Weights of a small mixture-of-experts language model, trained from scratch on English Wikipedia.
Size: 9 layers, width 256, vocabulary 2048.
Experts: 128 experts in each of 5 layers, 48 SwiGLU neurons an expert, 8 picks a token.
Training: a variant of Muon for the experts, 351M tokens, 5355 steps.
Below are experts of layer 6 (counted from 0) of a mixture-of-experts language model. Rows are named router (the router's row for the expert), gate (a neuron's input weights, with its number), up (a neuron's input weights, with its number) and show model dimensions 0-255. Each number is 500 + 25 x the weight over its row's rms, rounded and kept within 0 to 999. Numbers have three digits each.
Before each expert's rows: "gets" lists some tokens that make up at least twice as much of what it gets as of all text; "comes after" lists some tokens at least twice as common just before its tokens as in all text. This comes from a sample of Wikipedia text that the model never trained on. Tokens count by the router's weight.

# expert 91
gets: " a", "A", " O", "R", "P", " A"
comes after: ".\n\n", "\n\n", ".", " V", "==", " ("
router:480546484527528463482515506494528479516507538508489489509520466548522525505482497524546483466462494506488481526473486462466493496485515474497550472473542503491471474502463495501516474494528525511490474510501493464464504521478488481468494486496504470499533574497499466516510529491513547478532474490515491475501432505476494466524488519470490505512512521466487528486508510533469522521529506513514495502530485521502467533529519541491488509479489485491463513461530502507524505481481522514548468532505470521499489503438506518479504545443507519491551502519456494546445508494529513515465516530467514454521487447508471544479531508507486484480500567528530468498521500473508509496500487522498477484497540527489536533530466481511518500534544554470510473484485508491494478537518512
gate0:490541536551527457472488462495531483523476493509483501515497446500518532481485477524487479473502494549504448542485527479464494477478481524489478511522525491464521538530504479501463502531514507446501502504543489472521487544514504477499461532539471498480527518485490516489491467510495426491513529542486466504479546517478493502486511486509519523493528508468513520497488520520501512497499483456503536477481504486509484492549514514444502541496479503506521485561515476526457480459511543513511514520484455476488525481469501516546457530491493547486478527524492512470525489550509478473508473554542491502515486540533484534533463534478513489474527498516482480479508509483510487512481515498468512532471479467461486545529485506474518483486545487508527553505493485491480482498525510
up0:507459504462453478526472522505495519510501467533531507548526527507486458483465502486488504575550507513505475439518515539505481451500455511471535520469519513516500480520512509529478490495521515553506467497478524510489456476553505519534557498503473489549480494500540485523496497491502513504501532487517499494490494514503552496482501511515489488487517448540527518518524469476482495529490517505526544511497511463504460519463480451481538505545508465542527481480497518530479502503509496481531498511502483494493502495521522505537473519499480506534544560502528476557490472472534489506485501511480477474515539462487502477516512497497480496530536451504516465521512485531510494527497482546520457506477495514504527498518474481487521509525529530453517504541506526488468477478551518
gate1:520523474477496512491487488482470480512511531479511503513499459487519501462460518502503498482513478492537522506504535512489449455508477510495517500537473517525507491543517548480518462520526525507516480518531505528521496479481478491480515501515481508479513425488505527516512477499498526488474500476546526483536514459478482490521495510509537469477525462556522530497513536537482550475501563482563452557472475462491521550533458478524493499514541516474489533487499513557499524475500521532511444511490480495466495481485487497496497512485523479483492442525473507483486476503506505466492540488477484524506486470470492519523479503489470495441469489533484488518491462529493477516499471505518473511468550498488497522471576503540493479505538502531513524489503534503500479516491471
up1:513482520480510491527522489524498498493490485489479514554458503495512511542474529485458467523491512520517506519552498504486506509471488520484481510476476515445533469506546479535502501464472482526467460482408486524469540457449524555505457507488473519460475498495509508499536494515455501502502531494504499514491504474507497472548494484481529487495505528550529486526474508498485500482458479501495513504497533493496499491491502483521491502502509495517546463512511493530497493451490517539529459545553440482514522507507465527495478503518513449535491536491526521468523542471562488496462493465502537486453538502514522485523508486538459461513522524502490502494468480485545493510492549521518509499487558496494526498528480468479503501501529476486471507522514495480528479519497488
gate2:488495505470489480490508534488507448521505533484478478458524448511521485542528494467478512477503499500481522462525459507489496449505503536513477533492480493509496465480489504466509480497520504496492508529504475505442531480505497496491510499527489495441502502459507480508508458503483472489467524491484510502439456508488493501488485479479536501531526456477540503506485516515545491485477497550518487464492506532477540512517517540469463488582504535503481445485512527497501486505513502480495509556480498482480544506479480499462497548487506556510452511465529523486485479482527509550506528486561526494522506452481505496545459523521485480480459529504466493515468539501485496488500509524512516476508517543512514520501444502450495513471490531505509521466485517495486501532532545
up2:473500483466490503504472500463504522505502505535533483488535511494483506495518471505479460441538492518494532473485518468453518505473504459481515556530507468459463513501553491493518474453543532482470498563468535492471520527531448490525533488544465456483464498515494493478452527511523527505511529478491523523548466496515465469487464462503489526529511484479510483499484512492499465492542477515528568477523518499478518479500500499510473526487493448483489496495465525494465492476505482504491481463497488528500532517472505513493455505455523525521512527529522457495494460497474517489494494549544511477492456510527498493510517525492502520459497477514499552520507462509518486482524513514500494515483500501497485469552494507530513487514468472499555457495479493465489462538502490
gate3:514511486558494471509489522511492444495475493492491474522482518486463486485461520477493503444496479515474493539446476461480544489505505518488515474492515503559465532490469468471519535496558501529521553528524450514484530518495476506528479478504503496490538495549495482517507492504525478465488496501529507496464465506466547451433441501506465506510487464487504478533521495524448470454526497478509525483509491497488490507510527486487523507511474499500482482514535512521493512502518457519532473473487505546480501514506487490533510492474475501504496520494488513468478501506478479541549506457491518485481530495484457507511508485509502515500494542476460519495482553503537525448471477469459533545507472522493504514534472448487478463529494495488464517528500494524516532465510483
up3:491553532498534506490480508500530505466453490475516496508443518519514477503504492458503481486476496508482515534492549497517512471517523509472544490486529512523461518468512508514491509516477474481462489530501520509514474461490505523502511523478526531541477531474509495466531509459469497522488496518553502482500494495462494482514533526558454519475482531483503550451524549456542507518519519505471550506523482528493476483510446474449523544505503485507532448522482509527472522495518525480489545465522521478472509494505566488516527513509512457534519519493485513512522496530482520554489477450523486466490493543472504520479528509481553488502514509483508530519503490523491466497510465487465510533486471474511535509516524487517521493552483559485525472490498512491532508488496492
gate4:508517553491524487509481510484492453537498492484477473497521553503529516516504526492524492496450436501483512524505501504496478510472511524506521486463523515483507486480502477534474474494490538480488519477487535484488489548514527525498529468508507538549464522473531521503475541549478462523469513534542495465507507506522466504509515489487478492526466516465514529548506542535515523465466528508492509465510504488506506505507522475504529471532565492492502556475493521497481453464522478528494522493485470501523448467439489507503533501490490475535545557491538506508515509550501484529497482505508532538517468495535495459477469441486503502474532518506516508498479507497469481489463493518528543519461528501492507502471536491496461489504487537498546500516495529521479488462522467
up4:516483485492496464482481500505516517496524506483479532461478481501509514513490447521487459484465525465508459505553502526556491471466501491480523504468504492495536547506512542445493523535553501493496505496515515435525480526519481488503517490526479478518507511469493523440539468516500488491492528509492481488536530530530524529522484500515474492479529480502448474504530517518577507507503542520522491515469480532508479510476462494472492456477508544493466494498498501474499508498556466504490479508438448491454503515467482492492531478510484509495492484510499487469514481528480479568470475497523469477490507515542529471463516486497500503505535507444486528530480510503463526535490523472485505486501494502468481505504500481453479545535525526478504495524525462456486495490504533
gate5:435484506508507501513528502531510479552488478462486517484495548501521498498486494516525496502538449534504575498471499502487512533454524472517484468480493509538491516470443507497457508523462502524515508511484507495501490490508508474506475489529531486501519483485473488494486464535513507485485521507483472513518472556506456489536487520518471500453466471509487474469496553499479487479477529533519484532493502500557476509520482444492518495529508541492453546529511514539485513506486535469447495488488500539502499515498475466477523483462548534507524517525513532485496543459509501506516523486486500471510508464463498477526493515561483477488478469491509535542468516456517454513514530509491467514512474511501546499519463499492493482512529555520477532500506503519509448508514525
up5:523465499466500556508480476494448470461492511471537499468515506470517520519492484501461539493519470482461506460477486487529487502533451490486507486474488496479508487509497483509516532471486525513480462497537538505472497462514522474503526476537501559504484499504480549521507511534479489521537423471501519518495528502479491493527454467461529475453476516526466494512504521506454442468485474502497541521504470481456476480509518476528470550485475478445475508503522480487503500516493486482502487492533499518505474528469522506518488517537561523504540498514508504550448494503499487470486484522515475512533459511498504530459494514495522479493500467506493495573524468535493465452510496502505497521508512482465477501465502542485498510483499484516488474466481519482523470473528522
gate6:514518514508545451490470502521509516523467480498504490517490508503465511491470493528484503503449523491547483513465512433517521458504489498502501509493471531525506464510493450500448530517517474485492501481524523513512496517491486459489463476496541523499525531473464526469514449527499491474522496535477518461455530527480529503500489494477475505510527460516485493505485540498497484535509521548457504513492513539510492527473510519496480505485483464453454516533473533515515555494486497485466495489507516501515501483460505497548523476516514518477484514498514487469513562564470535507512506498536505482521466470521462499451523459523539494467495528558470517517484532509532511510457479512482525463518461510475467507471522511460540494505503527513507546505520484505470547509530508
up6:503504475481453554463491499484484523487501515448497485504519555508521496549468488451497538471514517476471493498495496508474511524516544519500495524518482474475505534499507474492512491527488466465514484527496498509527508486507502463516509470509503496490492468512484461480464475539509477504504489479472501497515520454523505499491509461487459470507542473516507534508482508549483495503498477484517467535474497496505502453503511501490493461512539466505519492494525525515506499489505514496521510505469504530541476509499483487520544554528442442509532529480506518475500532503510545519520485479516472531464522525489490513506500524530466485536507450501512469507526463508511500442512495502523507495558539476502551534604505521538506541497484478454474518480470524497502459555486496
gate7:454514551509494485500505500504538517520483495526518411505521511530503496508487452512511464511464512552506521538502477495516522498480545533515502434497515523514489494498461505464506503501471500548518470508551473501476497490492484536498494491488451504518499508485492482500462463544507502476531502485511494504505492452502473482508486508519527506504458436465494513500491494499480510491467556496499451518479539504497438525531478505495557502507473508528510558505478487505496511474494498513520520497476462521528500537496498499508492476508477536538549431488520518486502518521548508491515487473500489457516444497498518501483496452519501529501496479466506483534483453525514500500544472498523492433493514496476522455470493445495491514501501495486540479532513487534525496516529508
up7:516516522566518454496523492516508519508474508505497507468518557518473509510545483506484492511542496508484495465468507432489486486476499512474503484495485504492430488502493541492503546459486489523485536522473489502515546497481496523487517511492460540460528470551478475482461521488483518505497507486484480524472470493498504530517465475429492496450518462487493506479535520523527482505506513468507522507493504517508548490506514506532521529510518520465492524521503492506475495499556518500475530501536536478513495506478507496496471543494510510469500530477478542544462510561487479435474495476498480483498528452515545526501523479447500464521515553467526506513517504480502538485525535481514511512499531502526476500511526510539480538490475518512489544478502473502473483486545541
gate8:501508486499480529498545519500492471517493533458506478496506435454540518542489510525474529471513515479515514504518451503508502497496500483465511514494489445518487542508524487465512486517462457509484468455518547526467510492460481520474503459538515528491495520485439524492502495519553519493520500469455513500435506514474495480507515533505525469484474515553500456495524470529482481534503513475502490513498533541514489535489526488531514506487514510486480454468500520534467481502486519516493520516481495509492508439494483474505496504500572499501484510477545458496482466517472506504529485516477496511491513496464463511515494523524461489473490512518465559487453486500518536500542497494497510482525514520470503465442475452498509523527513467560531517493493523513522538508490490
up8:542521498485493493497488516474549536509506490475520515525486482535493565497463517516485562480477490480528479488492464509516509526489512473514446474489502517492452492468490509469493494520483519488473464509489542467504464518486501517549504477479480508463528501473483480494508509488476511524484539497522500544486492523483515478503480478476542577477482479502467547495500476538456480489512499477497508484509447512474491513518478498477521520500484495463499528507485507526507519493481530497534504555467485489499484456489491523557531509540525533465484508525498555485453500532484494509480480487480519511569518492482495536540512535498477540484519498469501509559523527510480525481518497541533531444531481496489516495518494507463518509486514559504536462497538457505501524505495477
gate9:495509451520533501521516478490505500518498491510483524483527472544502540531465494550475514485480522456459508524473497527469514566476506510486538494477507483484493463475485440509532496498479496497520528514513521507490508466520495494494517466497514524536541505515446482488505481528493486463471494506479497502509500557501460477476452541430469508498521513450517530477508502507505515531509496535485494522507481482511492483533484542478504500504503502544502575487497519557505455496474563499535519519523482477522503478506480495459504521491500503513508511509501515476489538543483546488475499475469480470542525500514503462513474498523508505457501436514485496480485480551468521463511522510490502494493546515468481503479452533485502490456471504476540472480494468486503470531488519
up9:543473547485493513496507508517512527488527532472471520511527458558542524500498496523490516509494521530469480525519513506497487474504506518452525510479512512541490486487483521522528473477496505511464502505488479494519493494524490497510535502458492501479538534524509487507538469491433510470492534479499507499506486502451522509497498467472505521502480496538518474493519523486521485526493514461509528502475533518503502487487515520528485503520496490510529458495490538525504490497489469523489457558495519503511504579488458492517472516513496517520464542438531502492493464450516480504457517476529449468538510502552513520485527516505447519495522498496491531532497506477462443523505466522478493506543482447500495474487444482459475521533484439499477484532513552497481490467489547
gate10:491500508508483491488514489518480498520491504506539495489557534492494481528493508529516502501513493527506482520468488458467487478510506450477524494454460490473487524502504509485503483470479459487492513516509511476487493536562482543494474481478482553514548518490496480516515507533481505523492522531552517497488511504453455494520510491473494480496509500524504497509510494511529505455507506513537508520529489462446454478570508499508532476472506496484482509472503488495503477434486479497520474488472499524463477553487504511474552495446496492466511522479510479538450516490487500494471474477558472497508535535537480485520475481525535534476511479518555573487496471531503521460512501471562464494478529523468531508501470488525519510497495538484565490544512486495516498508503495
up10:501514485493528487519515495505497527493503510469484527507512489518500505463490485495499478482494462510520512501491520504527541481499480495515516507516512461474478501465529486501531488525526508510500511508502498525463515495478462519518492475519496524473557489548516464536497520513485476481512509512488510532484505495495493441541505486457497501505548491473465455498467525542525504569477446536510529544503545573492465495507530494474505509495543444499479479455473480512538502537490536492526549443470485514497493533479521445489487533470524464527504524566530467498524507534507499518523549533494523485537502510531537512522469473518494480525522449532495522490501521524505485508532497481498503497467496453497509480468504545487533482505529503527465488553503491529477503513528473
gate11:511497469498544487491506489539505514510483515532545522507504491481513480503486492474521476509519496513417475521491491494502487478461491508497496467524449506506520553443557516528486502517471484513450478458500481518493510524504529490526491474512503493553494518512508517429447506500479465520483455477496511509497539523474507486486501525504498485542514492500478482533510501515505517478470515494503520502457474454469514445520518528481498511453490505439477500469523476476501485517517511508504509538518498493523478507484496490554505512474483512512491540480519503503556489505519479482432535472490508513532518487488478527530483489482451507480527512502504514548505510471503489533542500535492476489480522553523506524479471470507527480534530462525523464545504535525460476446476506
up11:498522519508489500549534476434487522524562465517508511538493500513479509512496460492481537459520497465516487476511496531531523490497456488535464513477515489523510518495490519515505484509512494479448467528461504488483485480475509482491503496466466507501465488522461522497534482472494503484498520491512484491453501473496500490516500520539474495493508534511478497575483499508466525507494456491527520502527499520470547507533495528498488500540527487497506536527504450536526524537525531445476514494524527517513462500460478547495506507473420541439532485533497513527517509448480488492533540522500491483518520484495477500507521510477486484452430529475501499498523491518486511484491451511505489485492496467501468498538457495502540510470523533461517509478498464513488504506476456